config = dict(
    d_model=256,
    n_experts=128,
    experts_per_token=6,
    d_expert=64,
    d_shared_expert=128,
    router_score='sigmoid',
    vocab_size=16384,
    norm='rmsnorm',
    norm_eps=1e-06,
    tie_embeddings=False,
    lr=0.00537,
    batch_tokens=65536,
    train_tokens=290100000,
    steps=4427,
    dataset='wikipedia_en',
)
Below are experts of layer 5 (counted from 0) of a mixture-of-experts language model. Rows are named router (the router's row for the expert), gate (a neuron's input weights, with its number), up (a neuron's input weights, with its number) and show model dimensions 64-127. Each number is 128 + 32 x the weight over its row's rms, rounded and kept within 0 to 255. Numbers have three digits each.
Before each expert's rows: a language model's description of what the expert responds to. This comes from a sample of Wikipedia text that the model never trained on.

# expert 15
Description: Word-initial or inner stems of ordinary English words, followed by suffixes like -ed, -ation, e.g. expl, gen, inviolable, disagreements.
router:110078127209125107186134140209124114110121133165157126095134107117128188124141136144114078147162097138132116188138134110091112147106119095144143150105150125127075121147120121138172189115158127
gate0:116080177113169165121136150199185175141082147107144098139105094107140093139086159123152095117071182135096134133146150135151180085109131110148138170109130091114126105128119065149164152117115135
up0:058090152087146112146144090133099106114140142115097109097116098120143144192074097135073164069093196104141101161113181100151152139163143150135101163070116113136103079108178126073105135105092085
gate1:080123118094133067106114074170075152090146134131118144133107158140097146118172094181157088123134143137144113194093136135175113120104123159121136140133116139134083079090122106149146132124082164
up1:179132159094094139097075110143151106177146183115131147105148150109123117146139136132126161131088086085156105118153144144123128154121180140137089115079140120145173135085206071148168103106137134
gate2:100147184148125110119120076144162128077090115145098122133180161105124068091120156141088112169136169101116137175130095079122161150105120160173064152100178120166086103159155100132136203169140123
up2:089131105082085171116125099180154162134127132139156133118137103158112120129104120093106141093140157056111144088065122105130155177157129119058154138157083103190180136200096123117095180111123101
gate3:149104150170085096088149130164115131126096143109075165106158115095124221104117147173100100097123087132071182101113135118132153104146150129095152082128115106171133088150125156141156112134091075
up3:118159169134148106163111134123116171200131129132114124152165157063119083127143185123154122117067178075137143088156161102123069076172113130158149102093199180118151155117151099157130160149115144
gate4:133150135158119143118162163176111158151146114177134153110142168132102091096134102114162191161153141082128110107168123097179133124155124112139104143138107127197107091149139077124072202111139132
up4:092120107090126129108138085153138171136096118169155100134146112154178156178126085212089112055128130084129180068091147206156154160127140137118130108157135168117171143087101134105124126062175083
gate5:172119199141130100097061159123101153130093122129160181133120134187123118097116140111149142116135100145109076106130123127094118172133171162130080125091114116101142160103153129178145120151196094
up5:126141141068206093160147168198106166111143115158124126139172076131160062106156136178061160156115113189086145131105106124153140122130146089191066151095178119116114162150137116107089117144177143
gate6:141086123137139122121097128187141107111154147145129165105102164085123129090111103166157110100136131173123074152094119094108081110070128157165097132150135150159119172133108093144156139186150144
up6:089127165122161086141080137152128153086112111102134137135162101167136082100109133095079108190101070112165178123093146149105088194109117149119108162091112134080176120125147116095073138142111164
gate7:109161142184089095169201137157084124137124136142113120117151077160135145128130103127137129107116073115097129162151123146163076149153069118143106113126114145175153126134148153099121116117083092
up7:088162117149137187129077115125152147139124096126100119145105170106115117150171076138074120152088159113118136080119152123155152107125148144161083134145192124101154218154115191180167125171102124
gate8:118148160137088108160162119149091107149167093151107119084093117080128130099123119129100182104108130123080089158188175083117107124093156149157118229138157164160074153098115123133092134107107093
up8:135107077091148155113122171086168105109128136130119143142096090135132113102078091134100154184143122113100148095168112104063158087178154075162166069066131117147127093115109137147179110123122132
gate9:134108031146117092145117163132111131175135128100070192110146123143147121111115147127159086160128169141146132147139105150080178123139119077115200136200141091127081130119052110103154109062099084
up9:130109113101129139066173124121135133172183201095108115120127127118147161130152109131089164115174140133096128138182190127111087170112123153099124162084061124129111168100135108079143121170089144
gate10:095132107178129177155066149165142101127078123122101111120124083177137086112188119108157085136096173127051225154119061106138165153124092063131103079168124147134099123159100122140133131116120145
up10:185134139149173121059139124185138082116067134135172153074109122125175165183086173135143135151072144084095127081120111111136113082108205149103076096059142122127183161160147100162094121156167116
gate11:133123136132079123143098118151150101091219168069081153105159172140101138092152094144164131116096096124114080137131095147081089148104143068174109174100118177154150142103107144173099153125163141
up11:137104173055133122110119131114132154140108142178109148194096115152108113079136216095091157135145091177136115160121110100062150141166200138111118106147178126153133156100089134136162138163163102
gate12:164096110159083114154152110076143123145153123087131110092102128109116099134123212113095104081176139131112164162169117129125104071129118111138187109080191136088123134203107111144109125128067079
up12:081063122139093179114109119127066103138096127113082108117137106110140131095095163112138132134149147171139132137096087143164146155138117067134101052152099128135163162129164092106128106161171128
gate13:134085117152120119105195140162162087110124149149121147142182175163124106146132145063115129148161090110113151090123146172148148131171140129160113138159128142129128111143114113135132150107140094
up13:139136128131137112150145118068124156137076149124144135190158148178170092139169134136094130057067116129117021168088103114203144157157104127112148165090135091109178074121181106116085144131170159
gate14:172101085074184123179134104132100132156130107151136168121121154146136177141170127116104153149127202117112054127133094100076109113131196130142162158122117147112091134117152179154149151183169130
up14:082141143081168103195094139134135098136114115114130070080166160165130120097101154103165146127146102103056116150149142141145082122112109129160128105146183155166070140106067141209165127161138081
gate15:109138117162140117141143137127069152124092113190136154158170168173144136143082121127103150147140162152106195139141142069100141173162094121200178110116091193158125108125131105168084072112166158
up15:161102134118080100121161086135150148089200174156131148105100197111140083106131139115073190088115147107202132125079115067119066126109139124142153133100175136098165097144128130122099190131121105
gate16:125117095179095058108185093137070123187156127091105138129105156089113103154105184185142127101122102134115159156130086062157154112108081116103097152140158129061119097101131154159167133099185106
up16:102144077158051177181121119125149127154117141127095138158133102123089138073082104102146106124064079151080140119128086089111153149085204112137104174099126069113140151133093132120052110131105102
gate17:104095092137145165104124177088144104133157115114109180130034177168205121155139142117112059089117142097081128116196182066139093127064096112166082156106127096189130115189119144100180157098178131
up17:088124082098170126109107177096084095135097143078132124142219092147100173144107131098148154097126122138136044168174129108160117083140085146136160135119137120154151057164137087151140093081181102
gate18:116109127144153174137097086149123145159145059138123189133141163148130099158159102143085147101127093174114164141162130191114182087084091127182168140117143207109123192153085168153136109136080133
up18:115211154141118132156114116065143144137179147157110130141110195125095169116109129118110058125180164116119141150156142149141151165156112133105073091161116120131131120098070061131184152124132143
gate19:133170167093131115106168103125128077099146186075125139136194162177189173117181126148159107085162131103077119176142183110107149067118103185133127105142179140124111149188123111101177185131145171
up19:082136095097107078075124103133144101057169126146087129090112114107163136129112167142090136187101158074101141141088086172095130131106133079156117133139152146078069142159107147098098143133166161
gate20:191082085088130170122181171109089086167116148159120127136185152144118159127128124115103103136164160108055137100140101129115145154141093083151148153146160175113136160181173135169181120133065189
up20:103122140160114112084084058146140093155091051115116122182151139106117133126130149099132095092175097147184146139105140113127121161103115145116058161080108056093122104174117097099111118163156098
gate21:113117125164116112122090128171078162100147134145117129156144080122075123129109207188135086151138126122101120144116137113075140083139124174200173133077109155198159167114157224135145110101143074
up21:129141114093132171165162099121170109099132095106060161183169098160170139119100159129110146127083076109136175105190167203083125174120131112093191149140099136115133109091112151118197106128143117
gate22:096123118114112150154106207170073131145105169167116142085134107121180126147149183180108173084131103142056148142095124106143097087155172179213131102148155170158096091175136132155133134095127123
up22:198096071126218081145138161156073155173142135115073124156096093136127178154143146170069129204141088127139195118124098100097123080090145118136103036143089102085103129135139154153154136144139132
gate23:146092100156123112143140142162131076105126146147137141158160221140162103069113105141078091201119107090197163176127155119140105139116166101149153088164151188060142142206105158113145106170084136
up23:172144159125136123155087136110119189148144129077182141132096100194154116169108191103160192102130119136104083179139123158092127157139129132152137112079100105114131126154084080095122158155117157
gate24:158068168160153103101176084068127127126115145087158152124157171110098133110055115190129157219091143088136101112130191148093118117178128163122110150151159179175129147093110169169120073128139081
up24:159168104144142088153135092113136102150091111123154163147141088141124149120075120072112111105087145098136140103101092085187118116113121106075136102130129152114187121109158116134123174123081149
gate25:050131101156167112140183166145115110189087178105181102092082156109131123081127144169114112159142137147126165115110157195143213159112136091135104086098156121149122199150119142121142195123154125
up25:119135112120196083135161102144128113125072114139185166131097158121107137120054205122116144115124137163071075155151112108128070173096163100138135106101156091180146130147154064065152155123130132
gate26:144102118166150098146095074150103119163116111143172129094125141159117097099097122113053134181153099077111123131120106112184146133121091122067168162209098124184118128137167075172164111109143118
up26:147127141121139155158107142045131123120110137135140095133091203146121116161152108130122090175107120066144110100127136191163219089146154058119127153092149181128099093123179102112119160158117182
gate27:127122124123106158159119129101147140138174156103107145069174106028122110160092175060164140136167151132178084118159113139123176115166138122133125128185144165180139129136068109127127149146138161
up27:185167109151138124156110116082105167107092124157111145107131126177150130101106120140087130125160148116116137180147148176165102171091117106127089134070144149140101067075118126110145109176149158
gate28:062104091154159158131109137143061144112169147132116149080125069173129132160185171150118180136161122167163125104149159087092152166116137109161110157142150137159134184116161157128141134125126089
up28:125106159138162069143089174058079150148177110162160140115152150124080149131080147091074085121107099151112108118129135066166126109135126187104132124118149099168092125096144152146140135070140147
gate29:135106088154169136148143140137137126110138119182110118122155119109142125088132108171157088151119070081085144210093126095166126186112144049156152166133196154172082140115083182147109094148139142
up29:129120123161133149126140151089098132162114147216115168101195129063139085098144184130137158170117096149141105132106127146096119073126109150159163148154146118139135216096137095125156135064166095
gate30:128127160180160102162157150134153091109120132196124135113155146110109199123089155057109121131089086110118134160166180123173138147115170126146145152142127095186138184111107107132113161098135094
up30:142096130163088106132117129066159128115154115162160129162133079103128159090126176156176102127186125156053128091103077098140104134106085127134097113086131126223148155150172106148079154107102141
gate31:103128108180054098095131101204130146131095155132152120138142158176128150093164131090170106188160153087152110178117087167130117112155102132091132123052123130094145097130153100133188099101094136
up31:159118089143105162134138162173125144100114187124129118092168164139126107127142038111118128190147109153149093147143128126133112123132142149173134123079170146166091161100160204117149068138172148
gate32:188111115179102113088134135153100072196112204119148083055136085148130115040145173113093078131119110094062124162133085094168146143155055076114089112182133126079138088116087142158094153137139144
up32:105079138153144121119099195152172132114097163144139184102129110150114071169165155128071068090116104114124084142165154108194111118191133183123145156116170127136144168129124082163098152157127096
gate33:132114148141134151113131154180121117135109104100163045164064162107132075126149144131101108129084109098104145163112143125111139137103090129169102160098145046085126123111136134144132133106124113
up33:129123124111093116124116153116176095156096133086139110139130144057124101062133155129139138094119152165143108104120129138144077094148078127154116135159201183165177169157140108093115148149127110
gate34:147115146148109129124039090164126112133112094094170148153141149101131140135157127123098112093184080084111129132133080159059072172112175096157078166114136053150145057101119142139147102144150075
up34:164141089165157121110132175087106107113087045086071181087175150111091171184122132137082110133133174154139144085117153135124103158151145149109242122152158114184156112055101131114143138135145138
gate35:130147133161137147107188110148127127115074144155158099110095112142208112084093076152152156204194149059107108162107112130129109150114121139115114038193098128127095139161131093140133127150105156
up35:082117139120076117129112151132106138083165106142141136081141176141131214127109112092110152143187161136180233081118112114156142098052134103120153189113102135146121190133091122135133090125153123
gate36:082079103172197139202129150158172110167194099147116087122144132132094133166113149186090073145104145146069096103182103111103145147078121100115078122083159109170142135150076101116152095138139121
up36:135102149107155085165127104130100117175179124112149169126112135133069094152062135151211137107076187107095117145211093118122043146210088141125138099163126127133141153132122149112104121113151088
gate37:108121117129123075169123116152143133129080089112138151111072118133135099159150137135060134170104172134127123170196178123093026174145179127095122121083131149119126130091070113101160084068165128
up37:116112155137128207102128122098127158126071153132101156129113113147133136166205170120141101089132131115155112075102125147096108178143122092092194212169105136132044106141111069115124173127128191
gate38:120148130101113100157129122119071110144199121162151084106118139118170161164109164158205062143125117151164164142119127109072124128149148135104065085155109063142113123197111083151170086185096163
up38:161116111123205120110093077163138109130111191138111118179204113120119094148093127127149168111154090113131117153162135093128096142140157100107159154073152169091112129074101101112123114092127137
gate39:154133095147144079129143094105112094111137176120122119070099144165096105146112120096126174096192088119139133148127072142138117148234050092156094119085205145128115122094063112104111122156093104
up39:113136180094138102127149125121103111096146103141167165094187110169149134151143170168101145152144127158158092098146193119129099089167129139174094132143058137123122105186080154118178150204145181
gate40:109088084160155121140083165153157131138097071171101101084122119072153140165134112151149124122145141172166114126143128130161163139093122070160149107138048172144130080107097166165089106104163186
up40:136146121149109103108080144107137180116145110087158140134109144143165118103118097159109143155137105108169114072116139129110132144107172082079148110114161147126147188152181118104133113092079202
gate41:099156102175117156111139151132120113128147114141108117116160138117133092142142112098161094090130136123097123084112116130124174221159075143119129093112068149146031089116083170147109192095104163
up41:114084198154107099140105153152175154119110113135117104124162132093115152135079112077126150118146115149118172161134134123074119131115147153153100095116127135097105143139105165167113111115092096
gate42:196111104121109118137169151118100150113124162125164091079164110130182169181177099088075079187168096135064077143097120091129128149139132112096112155154136125102096139111166211158108109185075150
up42:100151157129122109125107107105208062126140214063167135152130094143115154112144076142110092111170146121119112186190158131106159129139169142206079181110121119097152060113126057127152124134087181
gate43:132068113096132109097172120138145156203104123077160153098164061120114121103167166130137062189108179124071088092127119133067110139170138129144103159147123154155069117142145105126125123175123096
up43:106091092148097107128126089085168132092181117145129156112110092161111123170066123125123119117097114083142128121124123121184130128108127160133136126159177168128131154175120081064143081101112160
gate44:116022112123159188107124138111156083123082120106109124128141072120101130074151079119083120122126081114111147166161117146150134111080116077175130136151093145104123091134149170094127144102120147
up44:117133103099119166100114147096122115109100134121181099145100163126127090126103114093115125215163155142152134135107100114138170104126137165140115142104108086168152119098118146165137138073101140
gate45:095079127147183122138126140134152171139128159101126112116112060116100165093112245119087090102123113161195118118115089169072082155166129127108120160124149136061124157156073149112153197130100123
up45:133124176109128100085091038120104121116139168136161114146148146131144128126115152139142103172150117152199147132208079189113135159169120186137117132087136133128082075152087130111175175042114120
gate46:133145078145135139115128113138127103061150147188120105109086068060112104131157108163141097143157155112115170145137129181120135106096072121114198145082088159116174071193125185074164116154152140
up46:128073133089106132142170078099098085187127086105187136143105130157117123160085067154147140103166163099134160125166168113113057136077100126129081068143098166128139107074120128197109068185111144
gate47:106109132107125069145133141178172181099087137118103140105103142085113186114174195202102131141116095101174122124155168074156137122101167116064086116175162178103138184126140121175115150105148147
up47:145178143097143076121087112171098111167181164123117119121141109133144087204102139126110113134152147051168108093123157177098153202161201117103124192130113143125129113123143125162144083109141158
gate48:128100148133094138121171153194135179105155171146061154062119115100150099073184138087126081108151123114136113070139123053114118160100140088124197127149102157192105131146121095164171171146086143
up48:098131122155165108072130153122118147148152175142104185144136165091198174177160148137126071169175142124085095127114105134180124133135133171090068146128080090181138152081126129074124124129111179
gate49:101101085116126099145085143115127145140084075156126107144166068138205166128092146132107156084153118123124185116164146109103069066090128127194140161138140134127174131143109125127201151166112093
up49:127110092168120115209155100148070128136059159154151133080097108118148154125110100115115050112114147166158189134080076130144098155154117185110111123082107125115104123140144047143137160219151189
gate50:103156112132159114213068128107175121129145177133164098107109139181112164096139151122112094167090154130110108144145139184121112177153055169105105141134073108110149143146135111111138143151184145
up50:168138152109150116128163126135122168142166122148082139103090148156150156175151121119153123132105137160186100150111065131151161160161139084162144112176139113119138158140136109117124111168209108
gate51:132109188148084082111150103202056125109113101125175098149146100193119109170113117143181108136124123096096128070145129133164124093128125136134074161121108141111142148190155159134140122093124101
up51:110034110099101122144060107085122083130162134108074139104093124120066115116096095116176145144151111119083130065144106125134108136066118175140125138101129059141063103112106154106090111114098063
gate52:075127139109149104199171199128115122114101091108095126177100116133133136150137145174127119123135135181127118121164040131124098147102160125148171089099159111130136136154112099110156111133163158
up52:107113095107165100191125083093133146163182069088208206149107136092079135130117121111192086128104140127131136107084154103139113115137203120108141114169105208144106166173159163111145108100106117
gate53:112125166109114114110149142078098136176104185136170124105160126110110129098099073138097092148151142165104065180124123070129178124122176111106150185133085138122148162163094110136156090160086092
up53:122140069116112131103146130098102101142078111160167147097119094089186124155121099064169087077143155129177111131105124154175175145173220134183093105140086089145163093123117114117125174120087085
gate54:130147082145148152111128085157102150137147167127100117200122124082102141106165130143162173163152144082105173115109071142104105156151133090124188073087182164141122157080168126115157145147140115
up54:081051116140103173168144143128118138164109147097174155142090132112105111085051125150135101104156137144088112124120127127115152142107069176146074156143122111138118045116152147135162075039154179
gate55:150120128117148150101163151151164130105125150128199114134170103096119173097145120037088107133143154109099131172098101117124096202120112149129091081105133063100141100137159119117165132209155148
up55:185098102100099154064140112145160142119109105133108119145137094118124079093155145104104132088116142109134078117120108076173108169186126088136141172159124171118124163155175070117166150071092124
gate56:133121120139137060174112085171143127178058066130131163128149145144176148107120137168108100141136142136127094121117115093118148116116146202146167180171143088118158102105114160128076121122133091
up56:217146158154120130127080044121041105101096087087187158107143128171143069126189148180093085194170093151163121122110119182133150145065124131165072159084057156174141146150154140114126114110123142
gate57:126133162108104119144188142146148085115094050111127100117123099166141076167154132117123105157183132100114158125080145119081168176094119057152077100179104143134083136087118100121111162166167123
up57:169140139113104113108119141128135079120144124128189171156167136151181174109166189047171156182138135143103141081131153150111055147092106131182182143138106103112154099158126167161110115131161145
gate58:087112133124187119116181142108150108128125113126159170126070114133169151060123136151124073140167180140151105132147106082097108114154109131109148119146114174064148090145134154161183131139158130
up58:161163123173115121135094122131191118106124086113142169087190144102143118208117165151106147168154124178161167169171146120183121168138210169048115072099151152092129144090089127118111110147146090
gate59:093100130179147127149124119094108119166122130117194191117119036129094120152116124135161127147134141188169110165134135149180113104132063153190146156144062127111138103183100138149229155134112131
up59:146125164183104136187065127124124133092121049116130162051126140120139145123182141138143045081098123070168107159140130089091142108137144171136133172111122124128129061163091147105170071157134172
gate60:085140145155079128156112163135125153113166185125102094112163107164146144120195160124117134180143085127111126153132146078165127172174114134109179179068180141072095119132163107121224144185181143
up60:175182113109123116120075163119187181172092158130140127116121162116141127129085110106109087094149101163132093083170125167094095109151144106095084119110084064130156103066117106144135105143125126
gate61:163162070129047130111104114164138107140107075149103144164071116141144143121134108115084092106168116070152148183180161072115140126109126065099113084181115152146134082088142142116168079118170108
up61:133161109109085144132099075077092165113164155107130172065188133209165102096124196129139151148095160090128093087173161128133124100152021061128161118129138115161106062127086177113150130087126114
gate62:123082174131178117086133126173167146155144101145142110129130118189119153177084152150148131138145110156126164124082150131129087112123102084065199089177139147131143104124177093074105140118114149
up62:145141136087136157166097100126123121158177105170140120129116093192150180130123122115110087132110171137112069083193164085116136069078098172167127189128089093165145091094091135146131143154124116
gate63:169079055150137119061131181176154138157096096115080147105090128138083137112090163118100096101135109129099055152142132130142102181125164127132148152143181081077137132162145103139147115122110167
up63:106138155104131079168172141108084187128141149115074175140173176140091122105144166104094125150081192144179148113080162132194104145104157097158094207174133105137130160170118133126191127088174106